Weights of a small mixture-of-experts language model, trained from scratch on English Wikipedia: 1 pick a token.
Below are experts of layer 13 (counted from 0) of a mixture-of-experts language model. Rows are named router (the router's row for the expert), gate (a neuron's input weights, with its number), up (a neuron's input weights, with its number) and show model dimensions 0-255. Each number is 128 + 32 x the weight over its row's rms, rounded and kept within 0 to 255. Numbers have three digits each.
After each expert's rows: a language model's description of what the expert responds to. This comes from a sample of Wikipedia text that the model never trained on.

# expert 9
router:117101089170090100152148167171144109150163099109092155138147123098099086143174120097095113143079091090123173106098164100092093107172096117144149104114086085083164168112092168086147176094108100161163158094082090155155105105091084159162167133155086098107114102157165166130162101153096161096098095095153088138167131125157131097096072167139096156139107149168138104079131154094166142161101163173101114136157107173143174185170155095167093104142161087088087154155081146152142158116088105156160104165151086085090095080123101165165083085094104127110154100143116083095093172095088082181146152103085159101128158087091080122093154140153171153082106160163156108109112067080086128155100115163165092116104170083092088146086095168113094182171163134164098149171112169145131166089176164
gate0:114137145148144078118133119130145094092112120130133115108109110183138125128106167103149030146115115166086104136085160101121121081113154156113117168111096122115151155133142145133082128154108116126127105104096128129108080119121067096100086073134153140175092111102164075170137132058151018082057194140090105137121059138104126117140094122131145088127147141159151150125107113165109111115152124147118106099111136140113145158126122021191156134107120133123064145080157157120111127159183116130132146093166068149140098140127064104112204165107120117140130099165210153139137125128136122110171099142155125131176140060194134127112072200216155119073102107155101099123212097200132132119150115163146134168154132113125145146060149080141144135079141116129101134146128139135080069141193101
up0:099131138097132117141113140125104139108142152125140176126077115124160164125098157157148094130181147067150121165135114154123166176188189101150134114121121040062144152192107074096119117121117090081105163205157147153095143138112173124117127096131101104113123079156091095165112130128159137173128109116145145129116106145133163057083178115060133148131115091090114108109123171112075127110124098113118162090094082144141190153075147100160118104182058149092178101122135131114176106119124044128055085081167104115069169114097109109148109101105041149101092172126101149090184117113147126191074149149101178106134182123097138097159123101153125114138085130109155093166096134181104160149193133070147130106178042141123144138162113143107169154117149109147115114098103139159150176128140191
It responds to: Sentence- or line-initial words like In, During, De, La, Con-, and prepositions or articles in biography prose, e.g. in, a, of.

# expert 0
router:106094077152092107162166168162166093171164100103100154145090139134090109129147082092101087155097108123135160129132168099128082145157095099079092169092084088109118160165077138090155157085165148161159155083044108141124119091104120166168162175156094154104084123167157163151145088152081165077137090098160102088154094115152112107090111126163098163127086145154160107096178157089155088163116161099128129103154092173186142072173166143169127102173119104105085129149110168100167171117074115152153093171162090090081085148169080157149104120112099168097112098168097158085107154159122083116159165123153137094081149102102092084101170101108151146085106154165148088103096119097092147148094173153075088101153168094106085166134099167159099158158084137156085170172120158173147162089157135
gate0:141105109172115128094163102114137120175112154170167202150133092124122144152119096140140145166145139097066140042143140163165135073091101125126119128080137136083161102124157190097163171098146135192145052104126160132163128135153121153049130110129095134111108086103120105113083103130159111105081110124104091141114105121171127109141147083121148127079121130126117138112104125152157099128075146137176128113132123168069155165123051165147081104066133089162155174082077110123121154092144168096152188149101161066115112115095154136126105159092133077133182184137147158129156125105137154166109110100113164135088131095086127153106041128119137139116164136184043105124106130140142146144167097192134109241093146149119096152080104116093142157127162159175140101118101134036167096155201142
up0:147089153148141061191103092129103100106116098137122085096143116090139114163137123108081056129104117156124089103135149122140091091114089138139184096140090144139109146153143155079139170138152137144189114106145110124178123102133060123091160116077101135120150157096134092151103133181154106141068135167130106125102048120097126141170136090125168154084133110158132103160096146127182118142092162156160049115147156163093143161125064157125076149079127150096135159086042118195069173091163149061182138115080131053107118107075184151142161106058102122110135087110141178128130143161120111191129112105124107152124162134099149155069056122148131137177128146170079135151080111088115153115132095183161088164094124135095088118096113136104109187104146100154094136106088148128127056149177161
It responds to: Lowercase word-piece fragments inside words, often after an opening letter or prefix, e.g. c-ap-italism, p-s-oriatic, arbit-ral, cult-ivation.

# expert 1
router:091089098171103102157150161173166134160101089108080175171161171157101090144110090105108112174165088093080154169108165102082099098173087127111100081110085087093105152117104170097163155086128102164108153084100091161154170093095133145160160156158088133078079101166173174174165101171101160102110094142166082141157103112156169087092094154150079161140098160162167085084165108098152125158103171107095152141149114144176106131149157102117093091145153087086084146134095119145135157110125093147144079156156098095095081089169086163172093090082087168083116101154103074082099151119087097164156170098133154116090168087089088124127165133148168163090112152161168103092095086100085141166147169137122080097156154109106094178154133172142107147160122112157087154166125166149158157087163151
gate0:144163086056122072118170064125089115140104163150102095102156140120114120158170133108118098128164192147105187140143101116182153111076120154116126112129086182159107160143093152161155139149114116104153154172169132087146060146160145094077092110102160134139147207180165141133127089121147156091113102106119156144115130140115072086125131098170111143120159109107139129163082122148154121084123138134116121093127130078128144197086153093108137097118120114136096182166156133146179089127141138158182159069137125175117106109159108034116187123142161155207144100152123098156136069133104194145029113143171171081095130166122141092120225125143157153156130142097127138113159157162111147086137145062132140115137127135149093115150087192174131160147121072195049140163127161117137111093169121
up0:194150119094137111151148162127076124111147154100078143045171124100158153139170129092113139102098131106130196110169107118196083179113117111106098145148114199123114116113128116175164147152162100096159148174120082148160135142120154153107181124141191185094086202129143187187091132115116167131121091183161130102110182126127075089164136132137106119094150106148147137112165131085173115076162099134105120096085109145130123166123126087100150134104151099094127157122137122165167111090107113143129156065161140142159107149142129088128131068122158142220136129141170119136116125096135200118088101140101111033219152133134174087074132080181173082118120176124130149119139149171116098076097161123093220107062136118146100154137098106156117187110118076102091119142122166128112123136157108
It responds to: Digits in statistics, percentages, scores and years in tables and lists, e.g. 9.2-6%, 4–6, 2-0-11; also ordinals like second, fifth.

# expert 5
router:113113120160111095151154155148157121144159090104109146122178141101142096123081101106109103157179090087113158070074132078124098135161111123187136070107093111101111164090092144085181146100166076142160160169208091099159097151102112133155172169161097141099105087072168152143124095150122119116102114088159109191071081112133154092104116072154185126099099143155170094211102153105159132148097129104166089111163166157107169189163160156082103123072087093095167148146076139136138152078155098159136160155157094110203111124155153163121109117193094142098127101147119151140129163171141102067166155127093127086102160087088146085165116091091154144101107150159148123109181170098114091137114065172170100184099151083109100147116103164119080172143124132143134164160126156169157171101155148
gate0:156112173102111156086147140072117112090163126152165086101137169097154049153134125104155163103155092126137168093106158108090146129164127149135107132067149104095197111131088106188126102079200082086098137097180131140161096150155151067135131121143104122138166121118086135100129137174135112129146105158156153162103087129099163169053098115106120165125118114098091151111192129079126112119124099107135084073084109055097203128149111088155099112125123107141131160072116126125146119156109108202167107121099099139102163128089062109087120163143095097119084220147086138139124151083034101115097130099151114142092158121177150169114105124112105145107081165136155139136142125094128191145110154102093123139111198145093163101071095120196148134129155138134042077177093095127141157099094097
up0:058082118075116126138100128134196108052088079129171160125113093141119191130147084080143101194121090146086075126080136168101169150159195087115142193093125186112125211160154148083066096071100102155125162095111131147110146126120095166106063119159103118136141140141148101123084126080115123162035125164161122134132179110167085115143197154152082141154132144126105122165100123189081095183156156086100166194121102166145147172092149133121108123109175104129094098122082169136161069139120136128082137150129109117137145170120120087112130132151174155102142076105080132169159157142148137107127083122096145185110171126129170132099152076155122090106112121120111095158134127099186133150159145128130092099100195116126142151094155131128111154187135146137111152136104126154144155185134212
It responds to: First names and name-initial pieces in cast lists, rosters and credits, e.g. John, Kate, Hans, Don; also New, South, King.

# expert 11
router:094104098169100094169167169177164126172124094093096169149142156079108087164115117109114083172113109102106170144122173091078092107166089105091116126091098102093120169116115172116162178105118109180175154083081099160166156098100092172167119142155101147095092114146168167164159107166099122089121096094152083134159092111161148092090104174151085152146099171161161084090147114084176102170086170112115157156141105160158074159160154093091084107166173087095106146134108133134161161110178099153158111157161083080092096101156079169175094104081093147092095103164098089097094149150096100181165160086086116100103153105117087124102171151134166165091109164158151099088090095091091132169122151119100084096162148094104098161151110162149165169175105104172091157151111174151150148094162158
gate0:143106140118124103166126143158066157159133058109107142147129144109080159105196166167178139145180131150127101137161138126168026138095134071103071179145128075093126133145151157135167126155176121087135081135136096111195125171102162124148099131081165146147110168166098171147121175124065145129127064080147138162104095131147081128108136094086054165098113078141207142116113113148045158164155112143044102128130156071143141145104140139112129128098142122117164177098130127126141150128143143141157109139127179131164153119113160072105049106173142160189126133154148125119111103071111138159112100151123104135168153112164134133144114093145117093105134079178120147074122135153189122119103100138147128196161148171134151176054127160158198202105145162116194138073133119129138124117105118
up0:098070079129151166158179110149133129108116175152116192086151166117100096149084101175100094145084138095093116105098108100143144118174138161126136100095121143175135058151158119102114092116092148118104140114162130169109128150115108138075191103097177126102105078179114081128075130164208107116175189148137149070153118145123191133065132149132120124126093081087130158115126081139118108145104147111122157196077114086172125130174157147085136121138103215116101166073108151137087089127121115178087062149145086116154109111100118126179185109098125114165141067114096176178146135151114097132091076083103138104158111116142101109163115158096131148104045137045158112170140088111093141093141108105190146131103108060163138050152067119148098143085145150111124102155123140162127133135116154
It responds to: Digits in coordinates, times and decimal stats, e.g. 08:30, 21.1, 9′42″W; also Cyrillic byte pieces and degree or minute marks.

# expert 10
router:084105106159086091174154175162176132158139109093094173113147150081103081153097093103087097170158085080120165157094159100095086099154099130111104095115086099100111165103078176087172168091128100169143162084088092172155137091101092184152126146161086085108096094155153156151154103164093173089111100087172094147165109123153167087085115172147088160141080169168163098088146139091164123156090168154107157118121157160162155165149165103160100107154133082084120141167126126155158167118136098161122107165165089097116083105168096157180100086095096142096096095125084095097098175104093101166150168091116147095125171088095086096135158149107166173087112149161157105096084071094102126177151139164141083102123170084102105159105124156122113164165094104150104166168094165150168164095156166
gate0:095169157114114103190078097142195110101097131149154074174118073124118071136116173142151132125100128092255154127089140117115114101114127148108076126034130135165134103062139131138123121128105085152126114173141118101160149075123166113118165177121147073162096125144144112121152116111076125172143113090127118118112136144141187177132155146057108085160187051134179168131125160171137099073082111138161125187156144124081166149083107159139123131189119145064108089082113115154115139126142108113158072136098131146141172085143121119115131068178093123058114170110124100115146124150098062108149130076181145104101105114137171092119156121131180073156088155080089139151201092154136135175186106147146145116115070169150130140167107129181150145121128107133166121103104140138121086143125121
up0:161104137108069171137156063105165119092067134206137141155016149193137147125145146123084062160100115094136090152100140093144125090138134126149099098141109096116139163204067122119162140111115199103110158086080143170101123165126122097135132091174139151117168145114098184100150071126070193137133144137134113113147203117125145135109113116111126173067141191105096126103125138092139094144140163077109086093133185133109142137150112064093171132140071124114102114101151103173134207076122113111079110162103133107139128131128136123169103155071101124146095181116169199176161116157139093102077096131135160105089097125140110095137157133122131151120063082105154157173132145074122118102116100161182133125139116113116142116116179103156139118196182152084124121153170095130104165198121126
It responds to: Mixed tokens in sports and news text, such as pipes, semicolons, colons and verbs like reached, ranked, came, did.

# expert 4
router:152139111109131124071143114088169088133136103154152078123122119156163184152161077110118092106090153180159106107158102113190105145113134117119142102094139123115133116109143097093140082125168128064126099188183141099097088177176170122087165135099140141141179120111061059082079143079099119179099149122139185137078116102094087169173124068139187097085130069092107127183126169140107140127142124093159076084148127145089151100128075167137202114116083156133162114137094169114105101097115154106157155125146182138164139116137188153069131184187107121132159151132125196116156130172178120078141133188152124099093059136108152082090073114126128087126091150109087128117177163119149155073085118162104136177104126115173114146102078119147078146068102120118132099107094071151146122167109133
gate0:152157157151155175189131113066143125132192110128134135145127103101042115144144093106160119197089125114112082127074153112099122143118084186179073124134149141127116190204099131095136205076098154114132158149123086136146134108140144134133155120110088150114172111107072090151085118111186124101108189114100088118155127177213067176110140127158151141102098207101111125210124161120094071186153121094140144160107164132148109132175105135153140109174149090142114124087107096096147087075137192157126117113112165129132122125075127131142100138131139144116113122099129074168149182174110178150111130123172177180119194174158139147101140141180132133120163098100156123080200114142113092128160082189084137119098139145117098162123175127095109182132139176109140138088097139155137125142130061
up0:136120127155105132161154159141117117113092125093130086163100115135097069126113093136135138187176107088123098140073107162092083157142142170150109110089149155124100169165131039112129165146192109148152145164119080133110166122066098120150122158182098083162143106129127133079131121184216112144099092143078057110155076154133133190155115117133115115138126122145111121119107123126125110154169170156172137155168164090125096146106103140164086114176164151157124119106106101094082135094083102145106180127124116164111154133117143177171143062160052182130102128091160115126154116133147153164116117108113176146052127139148159126097107186201115139110081112185124164125119114102145184056130101126013195144139209136081079120096094107089117110128149067135135155136096088142149116154109174
It responds to: First capital piece of proper names and titles, often an initial, e.g. M., J., Th-ailand, Cob-webs, Visc-aal; also opening quotes.

# expert 8
router:102097094169088082150152159153162121163159104087083164170172175142101087146075133084100099164152080080109157123084157089088094096158089131092121116092094102103147161122100170089164167094148110161135155109081095157175132099100105161164154165155085092092091092109146176174169096168113134081099082110157098141171088096155147112088103158150089157121094178154157090098163125081153163165098163122120155105162112151182122159162167091122092086153170086093089156173151127149150164104150080172151092152159109104125105094174083166156082081100101149093084086175090095099107153150113097175151173086075125122084175090103099144129164120126152166081109146158157098102096160102100120171143105160120101084162167111093095156165124173106094158159125109167097173131163170131151117087156159
gate0:131183139115157139128166151143137079170074145083086130188096128096123132096131149117165026089153131092156168120176126123133115076146096156109162167138137129122138118095171115134081173197116119155124144134095172133114175042126105090179133144135076174171122105082102094170071121113059118093071140082133146111156130166132081132134093050136092124090159085144132135113149169151114137117158121181117116073089123149138061100140139140138128117065182123162135132127168166125113099146074107120154141102059108159128166147189076121128164104174099083096116191131148255148157182105137143154117124145120093155186133123136068102179129107108120143109117114124087151130159152119136153121077140111110118149075101098107188156126111181135124096133153188100115109084102136167143133113119130
up0:190144139083124171209125100128174083106146102088133135132126146088118153156098099093174118084099127121139143099175152113115142160179084093115105197115121087143151156177154143078056156149107068136144120108117136108116158158145154129151202058122096123113110123117082172145112155117115132093124163136146137148122151143042151139092114120114120196140091073145115121093141202123153110165188146123162135125134103111132113071118158146049148168055135124142172106149169179117037105131157065126104162073078087097135158151141101126110114192126103136091165134098165118123156077145100086141148139148119104148148143112143155125149099098100144133107194119139149077125065105113100164175054107092124136105067124091152114089163148104134146111173167182095128058119130166103161132115111077
It responds to: Words after prepositions and conjunctions, mainly the, and, of, was, its, plus participles like located, released, listed.